From a checkpoint of a small mixture-of-experts model trained on Wikipedia.
Size: width 160, vocabulary 9529.
Experts: 32 GeGLU neurons an expert, 8 picks a token, a shared expert of 64 neurons.
Training: a variant of Adam for the experts, 337M tokens, 5146 steps.
Below are experts of layer 7 (counted from 0) of a mixture-of-experts language model. Rows are named router (the router's row for the expert), gate (a neuron's input weights, with its number), up (a neuron's input weights, with its number) and show model dimensions 0-159. Each number is 128 + 24 x the weight over its row's rms, rounded and kept within 0 to 255. Numbers have three digits each.
Before each expert's rows: "comes after" lists some tokens at least twice as common just before its tokens as in all text; "mostly gets" lists some tokens that are sent to it at least half of the time. This comes from a sample of Wikipedia text that the model never trained on. Tokens count by the router's weight.

# expert 5
comes after: " |", " ", " 0", " 1", " 3", " 2"
mostly gets: "8", "6", " 6", "5", "7", ".0"
router:120124115121138124118129173149151112149182120135132146141132121113138128093077154157098140120129142094166129129091130145093112135125092080133098120140127150130148083112147077129150157171148107141129092104149129149064150125167160143123123112108135143128100120131115127128118113143104100136118098131141138132112122170085116156115125111118175099106118117113116191079112102129147086122176092122110143162126105136171156104145157122193176123144131128079142134104134140161130100117132122
gate3:125123099104118136123133135094105149132161177128092093127080123084105126117127096136129152103163150136105107163139106130124098102103099082125114111130187136152132146137086096108080147126123108120103099156128162110095134137110095131095123064122123151147108120150134149104133124159143109153114141107118158105097121147129098136116150109146144151121107123167114135139100091153129086121131116140120112118098114134089081141106152138104132115101100116087085091124131086142155138161142059
up3:103119151092161182134135143081151129119165178104108113116095156093087129117120086150123154110153203156112112169125117134073110094098136107094120124136114102095133178112113121105117128125124119166103122128117141118139125127123100131161122091135143168168098115129147136106133141172139071113107117090162104141147119123100120134147157121133159128117110146129161111093094133091129101121138110140141149126126107128114127124154130103153139111130097147122117073120108099129117168109081097
gate4:134082129121149110132117122126114099130146108123140133137124103134120121094122065152157134156160123118104105116126118123058123133063188124101112119142147136108123119124173096144154159164132126138126102127151179066152112117152114109153147097195074145134147108103147101166137118141116138095101091130130102116121128152102117115105167135133099086131143125144066136107132127107149105136131105145117096148139120124142148135116115157119132111107150136171139130133168136142151133075125162
up4:112165142178139096143138099110132190131112103152156097092139130140103127151118163132138106129130176088086156145126119154159127144154118115164166149072092148165147159139119158141124111138104156137130149097136078150103126146135147102144122125076158174101174144122162116112113154128112131143170150106105128107099123115146095121155106113085151126130130100123139104117160121164139143129103114136107145153111127172114097182164111128144126115127110094091134129133160121151115118154159137
gate5:141093133100120145094128142161124133136167135107089095125164125143168144148134139158173170146158125143126146137120119150104097095173121143088160127142086180140135054139135147132101089175166087134138130127148163135121141102143190111109147077123113148119142148128147139164173136149150134152109115127139076137117105138111154126185090099116127115124169088111154128116109119162121133126138097129139104150117140112114162124138145120137107126134138124119129155162115122131160124127113174
up5:122125166131117109129125127127155089151137118126135157095121130118151145183149114123107123179119167119124142126057115140144142101152117124136161167151156133152135068162122114121141139144078135139118124090139128118137121112213174140133159153111109138082169170134139126153104135092159156151096098130101122147110148162101125143147087117115135134148149128142158097144104111105142183134105110140130135127143136115146125133108133100128131144157174136119145160180109132099168115139132164
gate6:115103068183147128133144116128133113112134110159112091091134133117130131108083142156122154117160114164117147113126121131105128105109133170150119124092108118130123089122153115131106090124151141149095151113171135102103100127102110133131124110107134166099081095127108159142169144118133115167098146126099115069146121169119176119151108144130115129161184088153096129163133133131108115103112128109109115093148110164114166103123113119122110130146144095112155168147131161193126120076124114
up6:125120125151117128126124119097125136126076157189170073122106115148147126086155120130144148096169125141143172148144126147131111172142128153120125117144092138093120102154143112141122160106112123130116151107102113085111166135140130117102137097072107124153131111103130146142145104169121178125101166132144096108107156125151142162161085143127153091197138109131084126150147128157104086119136143110149114124171092127137116113118149146148111149120189127132093133136145158125132096110155152
gate7:113143096167112118132139142169094142124146135068127104086139168149145136103135122113134145155155069117154106112131143097089146086152108157152111134135171161114111103131091123090099146119094121164113137114127125129131112152113100161107124116070067128129129114113132104152128155126135127132103147154135128068158134143122167121123183069067122133181125120120096125167193142095139123135122091106119145128140126104136101121126125127146143122123118149147139125114106132119110123117137159
up7:151144179120124123125147131096102133109169133136134087180109093159134135108127087125129118155112134115100122103131104135149137127104129124115103082086143125182110128143134145161139153166140164112114143090135108127147098135144139144153106100151132097134164145132120078102118095118086108135128138132108142161081154122180171140103111177103177095120089158105160103128110162148105109097114158118129134156147132147094155146115128114092150126121143105157105119109130131148137133160164070
gate8:141123150108143125115131117098127141104117082124084128120133115107155112116120118136159170120144140145134095133104096105142112101118166087113105103152104126121131102137125130122121169178113126158131133150132116085107154125146081125162161096142131106129102134115112101165125087170127109093108126143143160156092115098093105112069132147147111145172177162129089145192136096132118125154154162148151150172157138138142138093095180100115111113099117125108099097130131148134150161129159114
up8:114152102161150129142132142136161155126142078150105149132130170150118122176175138089116115149118106127100168129108157169186170107128061172114131112127118181115150123141108145093106119123136160148153121144098083139141123102101127118148146139091115129146151124125117125107109146144131170102124151121110116118131125091097121111133140128150158128104133119097145116163149132109140167160091128129106139109091095144116136109152135129053140141132176135094164155152146166156131152155136123

# expert 11
comes after: " |", ".", "|", "-", ",", "s."
mostly gets: " He", " he", " they", " she", " there", " She"
router:093134104125132130145123158168107126096123110144112118149130151097132108135112121148113126156136129101122129100120137125135124089091121095131129104091108143165104147167109094128121153163159137124075145136133097149135140137146180120098130154114103121098108118147087125160124112141180105131126126177144140103092150154109132129118143135059180128143128113128143130110171131153146059139096111103122102185150143136121154104137149115151150131092125120083126127121092154143152139092191165
gate1:151123143111158155145169125168128120127180098104136128132118102156114102150093106115084092124108121103167164175145166117147130152148109125117152112086104129178127171107119115130091172117104142110102171140171098097141151178103144113111119143159140088137128111090145118155150133103160163163156141117136135147122131127091134158125143131130120140138131097132119085171113102132148101137100124099143171098126129138107164149095125101103152166124143106144086155134124156135090145144155126
up1:106133067121105142138111111090138168128098123148110139139137151094125148129171158109139177168141136108109140106085107136142100113124119089126118122175136163105132140111123120104141089153152065115113130123119104104113129103108137133143150101134134152114128143133114117109177173144115100122107120126134135120152134104134147112182134140146148129106093149131137174125135115142148155132132096129108117125153128101123087103185121108191156075123147157128130129046124120096132109082105141
gate2:099139129095117105135147156149109036092114128129153144133143130147148160168138120142108113100128167056096165097154130087119182111106135102092118133111147120126141147138119153135130122167104147148095117096135144137115120111168160161136112122174105119155172122154144089128099119118140131140103137111148121093127160136172098132104130183126138140120152076125128120112119135148117071121134115109118139116092160118104159126149121135114106115126153099134106141131117113126144105121185157
up2:117098115120116100135144126097149146103108121118133154143114134120121136113139118112121133099198141133150140133149122134100136101105129109094126168152141170145135134105123200140108129116143110144113100157151129102115145091136111185137101140143125102177137179124179146131128147144113077129162130090148111126181132118110084154103129159083149160136158093119154131087108105128120102149096110082124125116094140148118138073102094147152139093106118103143145086133103112124128107122087133
gate3:113117150129168125149119109155143132129104048145131084126115112157139099098154100099104172148163123135086114135144132091095156125115106152104130137100103091148115108168113112138140147148153113094105132137098137088084122141121132101146135126165139092175161127110127118094114059105144167110135196129132138101115082133155090124129166127130133113139093076142128102102137096116143144127148097133103148130113118145122140114132128137136125144112145095124124072139117171115138148116135121
up3:079125152105116099137170117168091124172142102115083145103115158134141133131084121136077152078155156127194141105154112143124157153119109159125125143101123167108125123121122103121151133157099119135181120144142129151145072102147113152104142122147126101138153080149122105107120120097106130141139123083133148099111146108138127139119161104118094114130142097093094122112167128110104160157101088148138095120120090140148137152106178102128129157109112136097106110131097117095145105151151107
gate4:104124150163112096126130128124161117145146125179111121112118127155127132099120139119153140115145154135156107162135119144112140167150107131164131141121116074130133098111108148132100146146150069101123150105140163125143121099153111124106119121137094082131116144077159111125149099139124132091120131150131128117155127169160092102106158145082084100146096133148101100090194127107150138097140157092108094133168110143139121170119115136093071130143136131149146113144101110180088092144145154
up4:128106112117130162146109147114135112113112149156144160113110135131137132155139165111084091100132106147124182188148154119131146107122142137123107136112107147128118130106108105117104129159122162166170115159164156119149121084103156106111146203186162144122109133121093154136101195089129124111132113165141114173161105148093148182136112149137153166089123140140114126115101115098166124149137132118145155102100121122126120140137092151149123145128102116135151155109156117115137131086154144
gate5:092138085123125140153159126108159126125148100135131141123141125127151090094117104139120131084154121130085144131136163154150129149085153118144143125084126106107097134139082136114093147162143184148135122113183174130106118146083131134113115118100136157092121140119145142146154114083111151123129126111163149102115124162160145103124114138143093079142168155118100108135101131135165139092088125076119103137135172131124141128109142144145095131136182179127128127157122146155151164133141071
up5:141155123140118112077175131122151091167137124105143144106158138137147133125134136142110111117136169072135123138150157147115094136153092170118140061096153109139152113130121094123137112152153134107113152129143143110157132127113134141138105153098073144111116124081112125123180134099149171105105097130100140150100167132144130135126088104099134121142132164148124133077095179139159100053155111106113140110128098124143108116118154115138112106111091112123114155107168096124115110111139166
gate6:088147125101131081122176163100085144128148087148101103131115161166143141100173129104119169129144125125137162125125138103126124134123112110097139098116127154115126144150119100111088093124139163134118113116142122139123151122147140140117106104111156146104128137148105082135160129158133158132156119155117115095123116132163144089105124099089065107135154104111110106120172140109155170121103148113106123107131117105131140062135160174114088083143134144134138116132150165147076076130164140
up6:119136136101133141145101101103157105127147124150128113145149169118134146151164091114102098146100112160134138120135155118081157112131147095106088142168146181155108166106106107142112154091118144133119098157113119116142173135149174140122175108101121143090176179137106128137165162149142167172121136146096110109126119108130131151158111153170132134129122143099120140206132139124145140178097135123128133127118122136113106135114123116161153083135118127117124111110166169128176122098161126

# expert 25
comes after: " |", " the", "|", " in", " of", ":"
mostly gets: " 4", " New", " 11", " 8", " 6", " 10"
router:126141117134142113117130142144106157146143097127105083124142151128117114129109149127127115145168144121138152088125121129141095120136116127147137087134142169156120127122154098149147144153153075113111153112140103203097157153123167168098150117133103111094086138135103137144135111171096093155150121121111152158103124163097134124133142136116148109124122171093094163078126099182125118130127145140148153169150084100156168097140166099184143129141108104106133129125115111135153147144188122
gate4:174141182148137174117109109128110152171084107092130139120154163110131130124131163101152132113110167126126151133175140108137131128099130162118141082139159169107114096135120134138111116130139159173150137094125121169120107127108135119156080125108115105143174098109132113117093126128145115131144151119157142118127146137136164155099171090153113130128192162148066123157105113129115107138099139116100182122129105142122103158115140139124185125130128155089117132108137117153094133111171109
up4:111118125145136114138112146180148121093118145168176079132104131150133138102155091107085101103112126089106149129099081134126116140137148139112145107142128103161096115093126123139199163128123125087125153138131192097138103133144127128125130127128143161114117119120134159114189117087172150157122135129063141110130101161108132162133106147123188153132095125173128089156123113150123133102106132133108129095141121131104120106138103168122121127094131096139115140112112108119161147113094151
gate5:158111092127087087144118114122125140138110136142159098088158117118171138150135094150115108128076108150169122132142115134138135143141122150131127117106117178122169125137151072128072102133133164121089165142093107158163137091158108131112106125128085130133110121116150151111173145155132099125148151135110131162133143126128087090139135113108108156179121132120153101084174150149174146101097116101132096127162137133159170122130137123118131125113121068105124118144163127150145119122105177
up5:160162079090191105147147120146173149142133123075151133113156144100156119148103124093135116141092122141140088104152163116101081124116122156150151131110147181128131114079118130131138104126182094122171178090130120160163131139118093124153128142170103130139147111153129125147118160152102113129136150101145100168126133109125154111156133134116126131134117150107160129147113202143119114120121143111130094166144148135160148147131116107110132143126143107173135114119158099095114094121143107
gate6:133123109141105157149158152150120148163103111067095117075113099141131131143094105159123133157156128186100114117106153111140146128077152101148112089124118138171148143127127090140085165134106152121147106149144130116113127184082144152136116136111124154097087106102111133118128141119143127120168093135133077102139099119139121116107186154146121148075125110127084121102139119145104115091117115116081118084139154117129121145141143148128114148142102096114110112132090121166110150110157104
up6:159128118061152162119142176145095108115107086167136133130160121115115105108141153129175162087105165091108134127156154127165174178123115144105149154116141119108114153117133178148139162150081153127099086103149133149133140116147135153080087106170100160124158123157143140133135118130142147100124167100139184143098143113132111133140132138107138124115128128166101148146089148156141140101118108160104090127122098147124141122101104111143149150145131134129167139126129092126124113148097159
gate7:108107144124143179142133139111146122151130123109132057113112159129132108106146168132122148133098114167154148106126119148143083097150159144115162119129117148116132075119101126104166140143162128167123118152142149102143085163104171138096175113134122120134153142110138176096096109159128131144074125142173134115108120122121128117109087139115124094151129127107122096147136056150147126126143151132122122098136127095134116086068129110126165105140136056164117121121106135109130096121131122
up7:145150115162113088097134103148130133116147164125120188102122125120150162137112139100129151152174156083147094149136135122147112090106082132168125156133119145121136074126124095100145128090118153177134097091115087132089156116158161096142128179110112151087153081135133096128159135147108108122091160124126134129108134105133144141101119136079148155092139120130173125161128110125121150163120139140108134145129115109150145131120148141144075152116144137123088094139149129086138154170122145
gate8:111122104138147116180136093121118127132142079118105089132113179127112150120133106108163111144135107114081136121158117116170126125115130131127176091089120142096107129148145105119143110106115139126130178098105113135086122108108122138135185124152139135157141153094126079141127143141167092142114181134109162109089181141124100162167161156140127101116151153119078126131128137096128106134118147121134157135138090121122119117114144177126152084100138153091126137163138111154130166169108168
up8:130146177114115114101151142139155102137154189116123161116128142147137118163139123154112177132093114119123118132117155176148126144136149120087101158142142169141135118170082154126108133080165127121169129157123119140151109097127137132128138076127121144106111110173129131116156105127102153097087114094142129141160091096123133098119119089114100117112129137145104122122116112124078157125146114164082133140102159122141129166084171137114156187143152119085148149116118147133124068127110131
gate9:120122142134102139158098120131121116105137144166113091150110102117103129144139136090147139147136101190138133157147097131111130173145156151145120099042117116115155174088149114139166130111132141095129137112117095128126127119122131161110165150142139129118114167119138129148125107121172125136145123107072113154158132118167127147159170125161149112174120157127112144191121171110100104130139128115126164095146148147152103171130142135074152122110131113154121097174114135105115168129095139
up9:121115117158139100127144093146127096124111116117151106142131135132119137159144115124112112177130131164172095142115112144142138156153122153142125140137099090144111139148155143097140155143147110134150104154131146118132142138152135141156139135128093097095165156118105121157105109157140153132095115100092140163096088117105144178177126121079149124140105129152164145144117116162117151179083161128077159156170165123106149142138118150098140116102160142122148111089177176131176139130107181